From a checkpoint of a small mixture-of-experts model trained on Wikipedia.
Experts: 16 experts in each of 9 layers, a shared expert of 128 neurons.
Training: a variant of Muon for the experts, 668M tokens.
Below are experts of layer 2 (counted from 0) of a mixture-of-experts language model. Rows are named router (the router's row for the expert), down (a neuron's output weights, with its number) and show model dimensions 40-79. Each number is 200 + 40 x the weight over its row's rms, rounded and kept within 0 to 999.
Before each expert's rows: "comes before" lists some tokens at least twice as common just after its tokens as in all text. This comes from a sample of Wikipedia text that the model never trained on. Tokens count by the router's weight.

# expert 7
comes before: " ", "1", "2", "3", "4", "5"
router,195,227,197,150,206,220,233,121,231,211,257,208,165,205,227,214,191,188,155,199,146,189,210,255,263,220,206,214,223,170,197,216,204,193,190,202,294,211,98,211
down7,242,233,285,159,188,207,148,199,180,155,182,250,173,199,205,254,161,212,236,186,197,145,198,159,267,216,236,248,156,151,133,226,185,205,304,83,170,230,186,128
down8,186,231,195,239,211,183,283,229,240,196,206,220,194,196,257,237,221,211,178,187,215,162,211,141,245,184,190,136,239,172,158,230,120,143,162,306,219,267,279,191
down9,200,228,247,137,178,125,159,252,186,150,165,187,207,192,263,266,233,165,210,174,67,182,199,185,219,249,122,284,244,214,212,236,235,225,274,222,224,268,165,237
down10,227,215,149,189,175,183,197,191,162,159,223,212,175,251,189,178,266,145,213,211,179,170,227,205,222,157,223,133,144,154,231,151,180,223,213,230,155,226,161,201
down11,112,206,223,181,180,164,306,214,206,195,153,169,147,233,234,191,193,141,220,189,253,259,209,144,206,187,266,263,270,197,270,252,247,175,240,225,200,179,221,272
down12,273,198,266,196,261,228,160,169,209,281,220,184,133,151,195,138,270,210,122,160,206,98,206,188,215,204,174,185,168,140,182,217,247,260,230,208,167,236,223,248
down13,144,163,156,168,142,136,254,249,164,168,199,181,190,158,182,106,209,279,164,210,174,215,254,203,233,224,198,188,266,200,178,173,228,172,221,163,211,113,218,124
down14,202,199,250,246,198,124,188,271,195,221,175,167,201,247,156,254,159,159,199,148,245,187,171,230,150,182,211,264,165,188,211,127,222,197,178,230,180,180,194,189
down15,189,198,210,158,285,133,296,198,167,238,145,181,193,158,183,168,228,134,166,203,278,236,147,248,254,145,147,208,203,180,246,192,252,199,147,165,217,169,190,216
down16,180,185,298,171,178,175,354,140,188,217,177,173,174,161,170,158,148,180,204,234,242,258,140,182,251,182,148,197,201,191,214,201,187,180,252,177,204,247,212,181
down17,227,189,215,218,185,117,275,165,217,223,162,187,137,216,196,230,172,158,198,166,173,209,235,243,270,244,179,233,151,191,292,191,197,189,244,115,148,214,236,171
down18,164,230,197,212,159,245,214,171,189,163,235,250,166,212,210,216,200,151,204,186,223,245,169,246,237,141,157,263,158,187,221,144,226,219,145,167,167,132,171,277
down19,200,144,196,231,207,160,181,171,165,175,244,165,166,218,221,193,185,193,151,213,211,195,194,158,236,219,218,229,184,156,191,198,249,246,138,214,198,139,195,193
down20,199,200,187,231,215,168,230,253,239,186,284,194,180,173,239,217,197,115,192,250,149,243,224,212,184,195,202,218,248,190,164,206,179,164,99,170,250,239,172,273
down21,241,257,166,218,90,195,260,240,179,214,187,203,185,222,198,151,273,240,188,272,192,112,228,144,234,191,227,201,248,193,164,243,289,199,211,229,236,210,258,254
down22,185,195,132,149,217,188,247,222,146,233,169,167,150,269,117,153,292,230,234,184,156,199,190,212,206,204,209,273,231,204,211,245,254,227,251,224,161,113,254,190
down23,227,168,224,230,222,138,251,202,230,188,139,198,180,299,205,145,176,169,218,197,159,227,235,149,160,180,155,236,153,180,163,227,245,192,196,223,275,158,174,265
down24,130,210,215,204,200,181,247,258,225,198,183,233,210,172,289,176,219,188,140,233,135,220,181,192,225,117,240,247,210,163,181,220,245,132,114,117,240,242,186,251
down25,205,163,241,228,183,157,171,209,198,100,265,270,234,186,225,201,150,212,215,106,203,191,136,187,200,174,236,170,161,159,206,247,174,252,167,215,235,221,217,213
down26,183,205,196,234,240,224,242,161,200,255,236,152,189,148,174,261,212,213,268,195,191,193,207,132,227,206,195,209,154,170,242,208,178,183,266,163,235,216,222,226
down27,243,243,143,219,167,231,289,167,208,253,179,213,138,167,203,215,208,102,208,228,231,203,209,180,171,245,213,152,186,197,172,188,169,175,233,183,195,202,200,148
down28,167,182,219,239,172,171,192,192,202,174,175,192,215,159,148,186,169,162,202,119,232,131,257,208,220,203,239,243,274,247,227,231,238,237,195,200,235,221,184,157
down29,208,206,146,197,286,194,179,202,189,180,192,178,108,162,177,253,241,204,255,221,195,228,244,114,193,182,201,182,180,235,93,246,163,240,191,150,170,215,168,171
down30,192,203,274,220,195,161,258,208,238,241,139,215,211,141,221,192,226,115,258,217,278,208,148,274,190,173,176,247,230,123,211,194,190,195,130,157,161,140,150,256
down31,169,173,349,173,142,186,160,201,199,229,190,141,187,171,196,156,281,151,212,153,203,216,180,248,231,189,225,220,145,191,165,200,205,231,238,208,197,187,219,199
down32,236,183,191,221,226,233,131,138,200,201,243,229,125,192,173,238,179,225,145,158,191,250,101,239,282,189,233,271,184,231,205,212,194,244,213,213,190,221,188,273
down33,202,173,130,220,197,138,95,214,205,253,164,212,236,179,230,149,231,120,211,215,184,220,193,247,158,133,155,201,260,166,91,203,183,169,173,159,211,216,232,227
down34,242,226,184,223,117,272,189,208,190,226,99,217,240,129,151,266,175,245,211,138,224,175,204,190,231,171,203,195,203,131,182,163,113,68,178,178,184,231,196,216
down35,150,204,218,168,231,292,216,207,212,202,126,196,183,314,180,194,175,101,238,193,245,188,226,177,215,142,172,291,231,220,264,174,189,204,187,184,205,210,169,159
down36,214,195,149,183,141,217,274,247,233,160,178,141,179,182,191,171,108,178,192,215,279,176,210,214,238,172,241,183,152,164,222,279,215,254,180,263,187,123,238,150
down37,184,246,209,241,191,168,289,242,204,254,245,205,214,191,170,134,203,191,168,230,207,240,179,144,290,184,179,175,152,204,236,219,174,197,212,211,153,179,241,201
down38,160,190,208,144,263,167,68,166,194,164,203,216,189,236,203,206,180,186,202,223,213,207,239,177,253,175,130,180,179,151,227,208,173,228,218,209,180,268,200,150
down39,200,211,204,199,192,168,224,213,199,156,212,210,175,248,234,202,219,137,233,211,200,196,202,246,315,245,147,72,254,179,196,245,184,164,202,164,254,278,279,147
down40,181,211,115,232,147,242,189,218,217,273,220,206,219,257,259,222,178,146,280,215,167,204,218,225,182,156,228,158,261,216,196,255,179,197,235,130,145,228,134,171
down41,199,197,211,214,138,179,218,220,212,177,200,199,240,265,117,136,195,178,194,149,224,193,216,177,222,160,205,254,234,210,146,236,211,158,213,205,249,238,253,184
down42,154,191,165,246,172,220,137,192,255,175,159,215,258,169,165,235,172,232,175,204,201,145,279,242,197,221,225,292,161,235,289,125,198,261,148,180,207,212,223,146
down43,255,198,206,170,222,150,288,190,230,230,223,223,269,220,177,182,181,175,157,205,228,275,211,161,242,201,146,195,141,167,148,219,197,205,162,178,188,184,189,239
down44,270,243,162,172,212,170,224,213,129,239,108,220,204,177,199,152,133,241,229,192,234,203,262,247,178,211,204,246,126,213,200,232,241,207,291,126,241,247,212,170
down45,203,248,249,167,204,160,199,251,198,184,212,193,183,187,173,220,172,188,215,183,171,300,153,237,260,228,257,260,163,177,185,204,204,152,217,198,237,254,251,207
down46,200,171,224,199,200,205,130,232,259,218,236,154,126,183,217,127,154,173,247,185,149,146,197,163,266,177,213,215,141,264,270,257,137,137,243,255,203,171,154,145
down47,223,269,171,182,202,147,190,226,213,237,191,121,190,233,111,213,233,269,234,274,198,217,219,229,141,196,213,217,183,174,179,218,189,193,111,144,204,182,187,239
down48,168,170,192,199,259,290,177,182,177,227,188,276,165,145,168,156,216,212,165,249,195,242,228,180,246,215,240,187,182,246,209,196,222,260,191,207,148,160,177,222
down49,188,276,187,170,129,194,298,221,232,209,218,223,231,244,202,201,195,208,264,208,254,256,220,282,103,232,146,185,127,215,153,268,258,242,213,209,242,188,189,184
down50,202,166,181,254,129,209,178,197,182,268,117,218,204,260,179,209,197,229,176,215,216,186,205,254,192,180,177,250,187,236,188,176,239,258,246,234,98,158,190,236
down51,221,295,175,200,173,207,264,209,230,166,234,150,229,214,175,216,172,246,161,229,232,246,230,178,130,172,212,229,220,108,216,281,229,150,315,146,153,195,260,210
down52,127,203,140,181,201,123,258,248,242,179,144,247,270,165,193,161,175,245,208,224,224,205,234,185,170,228,214,223,205,186,209,252,207,155,212,193,224,191,125,165
down53,210,228,243,169,183,165,164,173,198,190,166,178,180,228,135,266,254,228,248,198,228,229,191,157,181,241,172,174,230,256,195,196,185,275,187,254,208,157,207,221
down54,156,113,198,100,143,235,121,161,208,171,180,184,176,235,194,224,227,189,228,186,204,242,176,155,245,243,274,163,213,242,238,236,225,196,227,198,227,169,191,245
down55,167,183,184,247,229,196,148,159,169,161,90,258,223,148,202,228,244,180,211,205,168,136,220,166,198,211,302,304,143,196,169,209,255,219,204,153,160,180,171,222
down56,214,191,200,190,123,198,323,239,278,136,247,188,244,187,166,205,359,194,267,272,180,240,193,276,230,225,183,200,219,186,192,198,166,184,180,219,182,109,183,174
down57,265,226,252,180,168,196,187,234,122,143,257,152,162,193,179,283,198,183,238,158,266,239,290,262,271,190,199,180,118,225,168,246,218,151,196,140,188,189,206,175
down58,222,268,213,173,181,207,221,273,158,104,216,176,143,167,145,206,261,232,212,239,124,182,154,155,234,191,218,174,196,221,161,210,174,180,238,156,228,221,186,151
down59,225,249,128,210,275,208,128,198,178,234,208,257,141,231,179,205,205,202,198,198,171,184,192,166,146,222,228,244,209,200,263,166,236,230,217,177,153,194,282,213
down60,176,158,200,243,244,191,152,212,142,198,208,247,218,243,234,193,209,270,174,251,161,193,172,213,224,250,217,251,214,245,195,270,205,166,209,159,186,135,169,176

# expert 0
comes before: "0", "9", " |", "8", "5", "6"
router,229,123,240,203,324,165,193,186,114,187,212,234,187,203,180,151,228,145,204,162,185,165,220,192,218,211,162,176,191,267,196,243,209,250,188,217,213,195,181,184
down7,246,184,181,244,205,236,122,215,220,203,229,205,137,255,237,207,169,209,162,151,112,258,200,226,250,242,211,128,199,194,154,168,224,181,192,213,177,214,231,134
down8,208,189,258,205,215,179,206,240,180,139,163,160,222,197,141,161,161,207,300,135,207,134,179,191,221,252,204,222,229,188,205,253,112,218,157,143,185,192,290,150
down9,231,212,277,200,145,179,172,206,149,216,208,162,117,205,220,158,178,169,200,181,221,214,221,250,252,160,241,181,196,197,170,205,148,174,178,225,229,215,214,204
down10,186,180,238,240,195,140,105,158,255,144,242,249,188,210,185,194,178,189,164,230,161,248,308,181,227,175,149,153,215,207,187,195,228,213,204,234,217,257,169,173
down11,233,155,198,203,206,145,287,161,216,164,234,191,257,185,144,262,221,253,167,183,157,174,216,202,223,174,171,264,116,265,240,241,243,260,236,192,224,175,171,204
down12,231,244,267,181,186,143,164,175,226,185,291,240,214,136,183,184,170,184,200,163,218,249,241,208,154,228,190,193,226,137,207,195,263,235,239,202,170,214,205,219
down13,224,188,218,96,188,229,167,194,213,169,208,276,204,242,180,182,213,205,216,162,169,216,181,244,145,206,248,174,184,131,178,194,200,172,218,241,197,220,236,299
down14,176,162,227,225,207,177,124,165,138,246,159,201,159,192,267,228,191,245,205,109,192,172,76,201,193,196,276,197,208,161,187,170,220,181,166,252,192,196,161,210
down15,244,164,250,140,176,185,207,194,191,243,178,289,175,180,231,156,243,172,187,239,161,170,227,184,226,176,223,177,119,237,135,149,194,239,210,223,147,230,201,233
down16,144,160,297,294,156,172,144,174,183,136,184,162,210,209,215,191,178,242,181,213,216,180,206,197,216,243,203,164,235,153,160,131,149,174,210,213,246,181,191,176
down17,188,178,193,143,239,164,265,203,233,187,257,260,236,276,286,242,196,146,248,285,184,178,164,226,220,175,201,195,226,212,221,237,179,196,236,200,167,188,190,182
down18,158,239,266,198,103,221,213,194,210,158,217,185,171,153,208,179,206,220,248,173,161,192,248,177,242,142,174,251,220,223,218,212,248,210,171,190,225,229,249,224
down19,272,213,168,151,207,178,205,260,195,233,237,275,237,239,213,188,215,99,175,155,198,233,139,231,229,192,172,165,165,125,248,151,65,160,123,223,228,180,199,211
down20,230,166,175,210,215,195,146,224,215,174,164,175,134,156,176,224,181,156,195,83,221,180,190,170,135,273,170,144,154,176,192,199,217,175,232,191,156,129,277,185
down21,245,274,158,204,162,158,190,202,215,217,226,231,181,201,267,220,215,197,197,258,186,152,122,171,180,138,270,239,200,202,191,195,239,239,172,138,197,163,194,188
down22,228,199,236,188,208,234,156,172,205,154,236,240,180,183,156,173,256,200,253,157,179,155,188,141,131,205,265,203,203,190,295,229,250,210,133,260,219,222,149,226
down23,243,213,200,269,173,203,119,182,183,157,164,203,258,179,244,199,168,153,207,292,173,215,163,120,211,162,189,240,172,231,195,166,165,228,198,110,167,145,232,247
down24,153,216,141,126,260,84,293,215,167,168,223,260,229,180,231,166,249,211,205,247,203,171,266,210,203,243,290,181,213,216,164,131,271,241,255,258,166,209,219,189
down25,224,224,134,172,148,255,243,194,153,196,208,161,151,241,182,180,227,159,187,217,211,265,185,224,216,244,117,163,179,168,193,170,215,272,263,235,176,141,133,234
down26,222,240,190,180,235,205,179,213,273,267,139,273,157,175,161,213,187,240,256,195,155,200,203,263,176,180,209,123,179,258,193,195,287,207,204,148,191,246,139,211
down27,157,129,227,196,145,142,130,111,133,185,232,215,205,182,174,191,191,230,152,167,186,99,224,210,187,266,241,221,226,194,205,252,215,247,219,274,241,182,106,166
down28,168,200,168,189,227,126,304,226,269,131,242,218,192,216,205,160,205,199,276,269,242,171,159,186,214,192,245,212,216,219,233,138,185,260,179,112,199,158,198,217
down29,215,217,230,237,170,234,213,181,202,178,290,222,266,212,160,144,217,247,257,200,203,123,203,143,235,178,176,214,246,191,184,202,216,227,197,261,195,117,187,164
down30,152,216,255,189,167,141,177,262,214,216,176,265,184,161,166,149,146,227,183,159,143,155,196,148,116,137,184,211,172,160,252,223,247,208,179,242,110,249,231,168
down31,175,217,184,192,237,206,245,195,262,111,192,250,214,174,148,187,158,248,219,253,190,189,179,193,169,153,248,292,249,264,179,193,161,178,133,191,197,205,201,216
down32,210,264,163,206,191,232,257,237,155,165,219,171,199,171,199,219,227,95,239,237,211,160,215,150,198,288,219,269,268,201,173,229,242,241,240,218,224,214,207,268
down33,230,263,199,256,189,172,158,207,195,226,240,150,129,255,149,111,234,293,109,210,214,164,174,232,236,190,218,188,198,222,133,264,184,267,231,144,193,191,295,234
down34,238,230,179,218,132,165,118,207,226,251,197,217,191,194,203,178,241,198,167,203,183,163,152,165,137,251,188,230,130,146,214,236,199,145,118,209,208,209,206,201
down35,182,250,232,234,199,162,102,200,206,210,148,133,183,187,213,144,171,212,221,81,241,204,131,255,196,200,178,140,182,151,215,200,182,162,231,210,204,152,229,203
down36,129,199,228,165,221,230,291,169,245,217,250,207,169,181,200,173,180,160,199,235,173,186,155,206,170,212,211,230,159,232,180,251,181,237,209,199,193,192,150,209
down37,253,196,235,182,218,229,170,204,183,232,158,173,162,154,183,218,210,254,216,199,197,192,174,184,196,171,168,211,229,212,164,127,186,152,162,241,162,147,221,157
down38,222,206,192,199,216,184,223,126,188,159,253,196,138,228,211,158,271,201,243,262,43,121,211,272,171,217,181,186,232,224,226,135,170,248,202,252,110,250,166,248
down39,166,95,156,179,248,209,342,218,216,165,195,233,236,189,193,242,202,210,304,139,257,174,237,170,219,184,246,259,167,233,193,279,254,105,192,127,185,245,216,159
down40,180,228,110,184,179,203,114,203,224,215,156,222,192,180,255,124,275,179,196,184,177,282,189,142,318,272,189,229,221,167,218,229,206,232,207,194,202,232,115,253
down41,195,159,103,190,179,238,282,231,224,228,145,218,190,227,248,153,176,199,194,168,203,222,203,191,217,208,209,217,203,161,158,170,258,259,194,278,142,293,221,141
down42,173,148,128,230,198,178,245,131,231,209,171,183,214,202,208,179,136,188,205,217,203,247,243,199,177,177,295,232,179,129,252,166,197,166,184,208,173,211,148,282
down43,206,134,166,261,222,239,210,214,257,261,213,236,226,170,214,162,109,181,192,199,172,224,132,244,187,203,291,292,187,185,197,175,241,155,181,202,188,224,164,199
down44,237,234,137,197,209,163,219,206,221,117,220,248,187,176,170,169,253,188,198,171,168,145,148,251,181,156,327,165,165,206,213,255,163,116,122,164,221,276,204,185
down45,218,224,205,207,159,212,259,147,221,203,247,121,172,215,196,228,167,219,184,171,192,210,144,130,260,113,232,239,233,193,235,219,175,256,192,145,156,235,211,137
down46,214,155,214,190,207,197,152,197,121,165,185,229,163,214,203,116,210,240,155,230,198,244,153,208,221,161,194,80,188,212,198,104,229,165,243,133,172,284,202,124
down47,213,147,210,238,159,254,187,221,114,169,132,185,227,168,155,129,194,192,175,231,211,274,177,179,275,222,217,172,168,92,206,190,182,153,237,185,178,201,306,178
down48,160,162,168,160,244,205,213,167,192,264,143,156,205,147,195,156,173,269,232,133,268,208,198,191,194,115,229,215,175,208,169,199,251,189,169,188,172,216,193,207
down49,209,163,166,240,171,174,192,184,156,220,211,205,260,208,182,237,211,248,141,204,180,212,240,228,268,211,181,189,251,164,174,146,171,178,174,164,124,196,195,232
down50,240,171,204,222,194,213,233,199,200,208,151,257,208,175,118,192,270,226,239,285,166,168,235,198,185,160,202,225,151,196,188,201,249,249,184,238,158,186,215,98
down51,135,219,202,207,221,148,143,189,128,170,193,121,133,201,185,213,222,202,200,274,126,240,192,193,177,154,173,269,306,231,144,175,181,111,211,210,193,209,179,166
down52,227,182,246,138,268,244,240,172,187,160,158,132,259,168,171,150,261,180,141,172,271,166,184,204,200,151,115,172,212,228,185,75,143,155,184,186,219,233,187,206
down53,245,220,209,175,103,255,182,192,219,239,225,193,212,194,206,174,262,228,260,260,266,190,161,188,216,163,234,241,196,168,213,199,237,252,182,205,193,184,162,244
down54,212,119,161,217,139,181,166,173,126,231,210,239,172,214,192,242,149,296,249,245,218,151,255,220,174,225,233,174,221,168,239,187,167,185,183,207,255,175,167,139
down55,185,239,171,168,193,214,258,219,130,206,238,147,202,194,161,256,179,160,222,144,216,193,273,163,130,205,279,239,259,270,162,189,179,190,204,267,164,208,243,137
down56,169,256,143,212,201,193,165,217,165,227,218,250,200,199,216,234,132,232,136,206,252,194,246,108,189,275,155,248,191,196,153,219,175,186,240,123,215,153,206,170
down57,205,230,121,143,148,212,226,251,149,215,280,247,286,237,127,189,166,132,173,147,184,251,212,220,185,262,237,211,164,199,126,221,230,235,243,168,202,261,212,212
down58,212,202,144,184,166,180,267,227,247,166,227,195,193,173,171,216,237,180,211,122,241,240,239,141,156,228,163,162,181,204,171,187,211,226,183,179,178,188,218,149
down59,149,194,282,174,198,248,154,159,188,220,196,203,112,258,195,230,169,242,187,210,166,199,213,233,183,234,214,159,173,225,152,265,216,210,231,261,179,198,147,214
down60,212,186,162,236,138,196,122,234,133,239,166,154,184,204,165,294,236,150,182,247,182,242,248,234,176,126,264,250,183,213,205,218,277,182,250,167,207,210,224,208

# expert 15
comes before: "|", " |", "0", "-", " |\n", " of"
router,253,166,172,183,172,183,249,149,204,173,228,146,174,182,183,162,184,292,111,178,270,181,237,217,132,201,191,252,263,182,214,168,138,192,241,181,304,162,234,171
down7,248,216,219,179,217,154,312,186,195,256,231,146,187,186,191,184,167,155,131,139,138,162,166,261,211,199,287,218,195,137,266,247,191,216,157,178,231,190,177,130
down8,132,132,202,169,260,243,221,201,163,221,226,174,195,214,163,283,127,177,155,174,174,175,170,155,215,184,215,184,222,209,183,210,181,171,161,181,216,228,283,204
down9,197,203,129,218,173,176,183,248,187,203,187,227,173,214,205,211,213,267,161,198,223,127,165,212,162,217,231,190,132,159,220,199,273,157,212,199,170,169,237,151
down10,208,190,241,266,270,221,148,183,185,200,195,190,179,182,180,162,186,163,146,114,244,199,103,217,212,270,190,171,253,259,195,164,216,231,241,159,272,221,235,184
down11,161,270,179,212,205,223,249,137,178,208,209,244,176,174,224,132,259,281,213,132,158,186,141,124,190,169,248,194,167,185,145,248,225,225,247,262,129,182,113,201
down12,171,214,203,200,181,233,115,182,130,158,232,159,230,236,232,199,227,182,229,226,172,291,234,231,191,308,157,164,185,120,257,214,161,189,279,156,194,240,163,138
down13,177,131,174,201,223,203,214,237,158,163,188,153,197,224,191,173,146,214,195,158,255,169,226,204,235,194,178,164,163,206,207,184,185,150,240,248,215,244,80,241
down14,278,229,167,253,232,263,154,235,163,202,218,225,267,216,234,130,184,182,214,163,177,234,185,252,228,199,235,152,211,208,241,203,150,206,143,200,108,222,225,216
down15,185,178,261,162,150,204,188,169,207,178,187,196,229,183,224,179,205,243,223,193,193,187,225,135,195,205,276,242,175,227,199,173,190,192,222,182,204,239,203,276
down16,252,186,185,143,168,258,198,140,222,186,178,145,205,214,187,72,215,186,247,221,212,190,197,185,173,253,177,196,100,167,172,201,217,182,239,187,194,229,167,204
down17,243,192,191,213,170,185,177,191,240,257,185,144,276,146,226,232,205,205,287,177,188,224,258,250,176,203,200,270,146,164,167,217,198,209,289,176,174,196,267,191
down18,191,177,164,197,226,157,113,163,190,89,212,257,143,277,233,208,221,272,237,216,250,189,253,224,237,218,248,205,218,170,132,188,201,194,177,138,251,117,232,230
down19,186,206,151,209,182,148,129,179,241,245,193,197,180,263,247,236,206,203,289,136,148,150,211,176,210,217,254,192,243,215,165,203,162,208,217,152,253,204,196,241
down20,226,229,223,258,214,221,188,186,167,161,176,197,182,201,243,152,173,245,241,248,190,216,177,262,245,171,227,313,226,202,157,165,163,213,174,233,105,232,225,180
down21,145,218,169,225,206,214,175,271,193,119,272,241,190,203,193,163,220,172,246,158,196,163,191,276,187,190,165,250,211,164,211,164,172,193,227,129,204,190,165,235
down22,156,248,212,197,223,160,102,211,186,214,238,226,146,197,161,221,203,186,182,155,200,174,163,202,220,225,255,196,184,212,207,215,138,213,199,204,164,265,196,230
down23,155,201,286,216,190,243,63,151,151,235,262,206,200,209,167,278,166,274,185,206,221,131,169,172,158,185,181,260,157,200,149,175,168,214,195,223,169,241,198,150
down24,235,166,284,173,132,219,131,247,158,231,207,122,262,167,119,195,102,160,163,264,250,172,233,188,157,228,205,142,236,170,160,226,202,222,179,346,226,269,247,186
down25,143,193,191,207,251,264,286,147,161,172,221,179,234,203,153,187,234,150,135,207,192,211,259,178,147,193,205,237,199,133,210,268,193,234,219,130,211,277,194,209
down26,110,248,85,192,186,208,260,141,234,199,182,118,218,190,131,229,157,233,162,247,127,212,243,141,196,225,135,226,140,201,148,180,217,240,223,255,199,207,222,210
down27,160,181,234,235,216,151,224,183,249,163,228,165,178,217,207,228,245,217,235,151,219,150,211,191,194,284,215,173,214,218,246,160,236,186,262,162,162,231,180,221
down28,209,136,213,194,174,228,223,150,225,246,172,135,181,217,203,161,246,243,220,226,202,217,208,234,224,197,158,225,283,147,241,191,234,147,168,179,195,217,272,214
down29,183,206,221,246,131,199,224,238,173,189,187,168,127,257,233,194,176,230,270,238,218,231,191,181,254,147,197,220,238,196,222,164,218,201,148,171,187,171,217,169
down30,213,148,259,159,203,187,245,205,182,173,218,183,125,194,171,99,169,179,206,264,201,204,161,175,170,196,193,233,214,191,259,196,163,220,182,255,173,203,130,205
down31,255,194,274,260,127,159,193,117,202,208,137,257,245,243,213,188,176,224,236,146,218,174,194,149,163,204,187,241,203,215,238,224,167,197,191,224,224,219,222,140
down32,241,209,295,178,229,174,219,148,241,156,166,165,229,199,205,166,241,167,238,189,209,201,186,188,192,139,217,109,181,188,128,181,81,159,237,185,224,237,271,155
down33,201,185,200,221,173,180,247,188,207,179,142,172,191,243,225,132,244,202,160,222,143,146,278,268,188,228,170,223,255,222,208,277,184,195,179,168,198,204,157,275
down34,239,180,180,176,148,127,234,187,156,228,190,164,200,248,221,145,237,219,254,202,150,255,190,188,183,187,301,196,113,212,184,127,218,142,209,234,179,201,206,177
down35,155,144,243,200,249,158,175,218,233,170,202,172,237,138,147,171,121,219,233,184,196,217,226,206,211,246,200,185,238,217,204,210,218,197,190,161,223,198,232,170
down36,190,181,152,240,220,191,271,225,280,153,220,218,141,201,219,189,256,215,268,194,184,199,160,157,165,189,185,154,207,174,237,193,170,174,172,120,220,188,171,180
down37,196,235,199,184,190,134,199,212,199,211,217,265,223,248,198,204,181,203,220,262,230,179,174,166,221,114,185,294,95,249,156,182,230,171,208,186,164,212,134,211
down38,150,171,226,181,231,178,138,254,200,162,186,211,180,169,124,187,266,268,221,227,222,241,92,245,161,174,259,199,149,211,181,226,248,193,228,179,194,233,253,227
down39,215,183,178,290,189,193,99,235,202,199,254,175,214,203,223,179,204,153,162,159,181,226,99,185,195,185,187,214,229,213,153,210,207,200,188,178,162,148,203,191
down40,211,242,191,274,247,196,124,200,159,141,135,189,173,96,164,180,113,197,198,221,211,247,169,230,222,198,196,192,192,189,157,260,214,200,183,226,234,139,282,110
down41,237,191,210,207,186,120,128,193,194,229,215,190,197,280,172,202,168,199,239,252,191,231,223,144,94,232,181,298,160,181,242,188,174,241,178,249,195,165,184,188
down42,242,226,168,220,227,142,208,189,177,237,207,184,313,179,202,186,190,183,133,214,120,270,146,197,247,164,159,219,177,196,248,238,210,208,188,188,246,170,155,296
down43,225,172,205,207,212,130,286,165,185,167,226,230,154,164,220,207,200,191,223,132,194,187,178,207,150,210,246,253,188,241,175,231,208,148,249,206,102,196,177,173
down44,173,192,239,237,209,176,188,167,209,159,168,250,223,152,135,173,157,117,153,153,204,211,159,162,263,216,195,201,230,192,239,204,213,225,272,183,269,213,213,279
down45,190,166,248,158,178,237,190,182,184,274,183,190,240,188,213,260,205,216,187,165,248,249,131,208,238,240,225,222,178,193,242,172,217,141,207,312,167,181,214,189
down46,198,191,199,197,211,241,103,218,212,163,219,241,161,160,229,228,202,202,234,203,228,183,215,216,152,247,229,97,212,190,179,275,195,112,231,211,267,235,232,158
down47,155,281,135,163,210,174,199,262,260,213,163,210,153,281,211,166,260,211,166,271,163,153,198,165,191,231,227,140,138,114,169,102,240,208,187,256,210,228,195,192
down48,287,207,188,119,240,237,390,194,174,212,267,178,233,230,196,207,172,229,167,232,170,245,155,146,205,173,186,200,227,176,237,205,136,176,133,173,201,159,183,255
down49,216,177,185,207,185,218,156,234,217,268,215,222,169,209,201,262,128,243,243,145,190,164,106,262,161,225,125,150,216,190,169,182,244,193,262,200,236,236,223,170
down50,197,225,264,161,180,206,179,180,276,268,186,97,248,105,146,151,105,183,164,169,200,169,235,186,220,194,218,190,122,191,203,193,180,159,126,205,234,200,206,154
down51,157,184,193,210,195,183,171,198,213,247,212,157,242,187,178,204,271,202,259,253,201,127,202,170,171,143,215,222,233,234,139,193,232,157,150,242,202,199,168,227
down52,199,196,173,174,159,163,142,160,146,192,183,164,189,175,229,212,231,211,208,237,133,146,241,206,159,146,248,183,251,244,170,291,184,170,177,246,139,137,147,211
down53,149,141,233,179,216,243,117,198,203,252,163,183,167,206,157,254,214,191,207,218,272,208,201,166,167,239,186,247,139,216,220,130,149,104,236,222,292,194,163,203
down54,198,223,271,205,185,202,171,169,187,229,212,198,241,180,174,194,189,274,222,182,210,216,173,218,126,197,183,195,107,203,205,102,241,286,177,195,206,174,222,155
down55,177,225,163,231,193,283,135,186,162,251,170,196,155,252,163,187,170,198,154,277,240,149,251,251,290,209,135,256,147,262,275,165,255,164,193,177,212,136,140,165
down56,261,223,120,172,224,275,285,163,216,258,162,198,190,215,229,169,192,165,201,231,218,205,240,179,238,143,261,263,180,168,151,202,150,119,248,138,234,197,239,198
down57,116,180,244,145,148,183,337,150,271,184,222,166,171,229,175,168,245,209,244,197,194,198,243,162,250,244,205,267,188,208,156,263,143,155,215,207,244,169,192,228
down58,188,250,194,186,88,152,176,177,208,249,132,226,157,161,183,246,249,190,189,189,189,175,193,218,283,166,230,156,157,285,258,230,265,142,186,170,219,173,171,202
down59,192,151,254,180,153,206,92,266,243,171,283,211,211,234,200,169,226,187,237,148,188,235,220,173,192,173,181,180,225,267,214,188,184,155,218,151,183,191,215,200
down60,214,190,210,225,284,192,95,157,114,276,203,256,166,178,215,155,199,120,236,210,189,146,190,216,173,249,257,131,250,260,169,162,130,203,165,177,216,223,201,166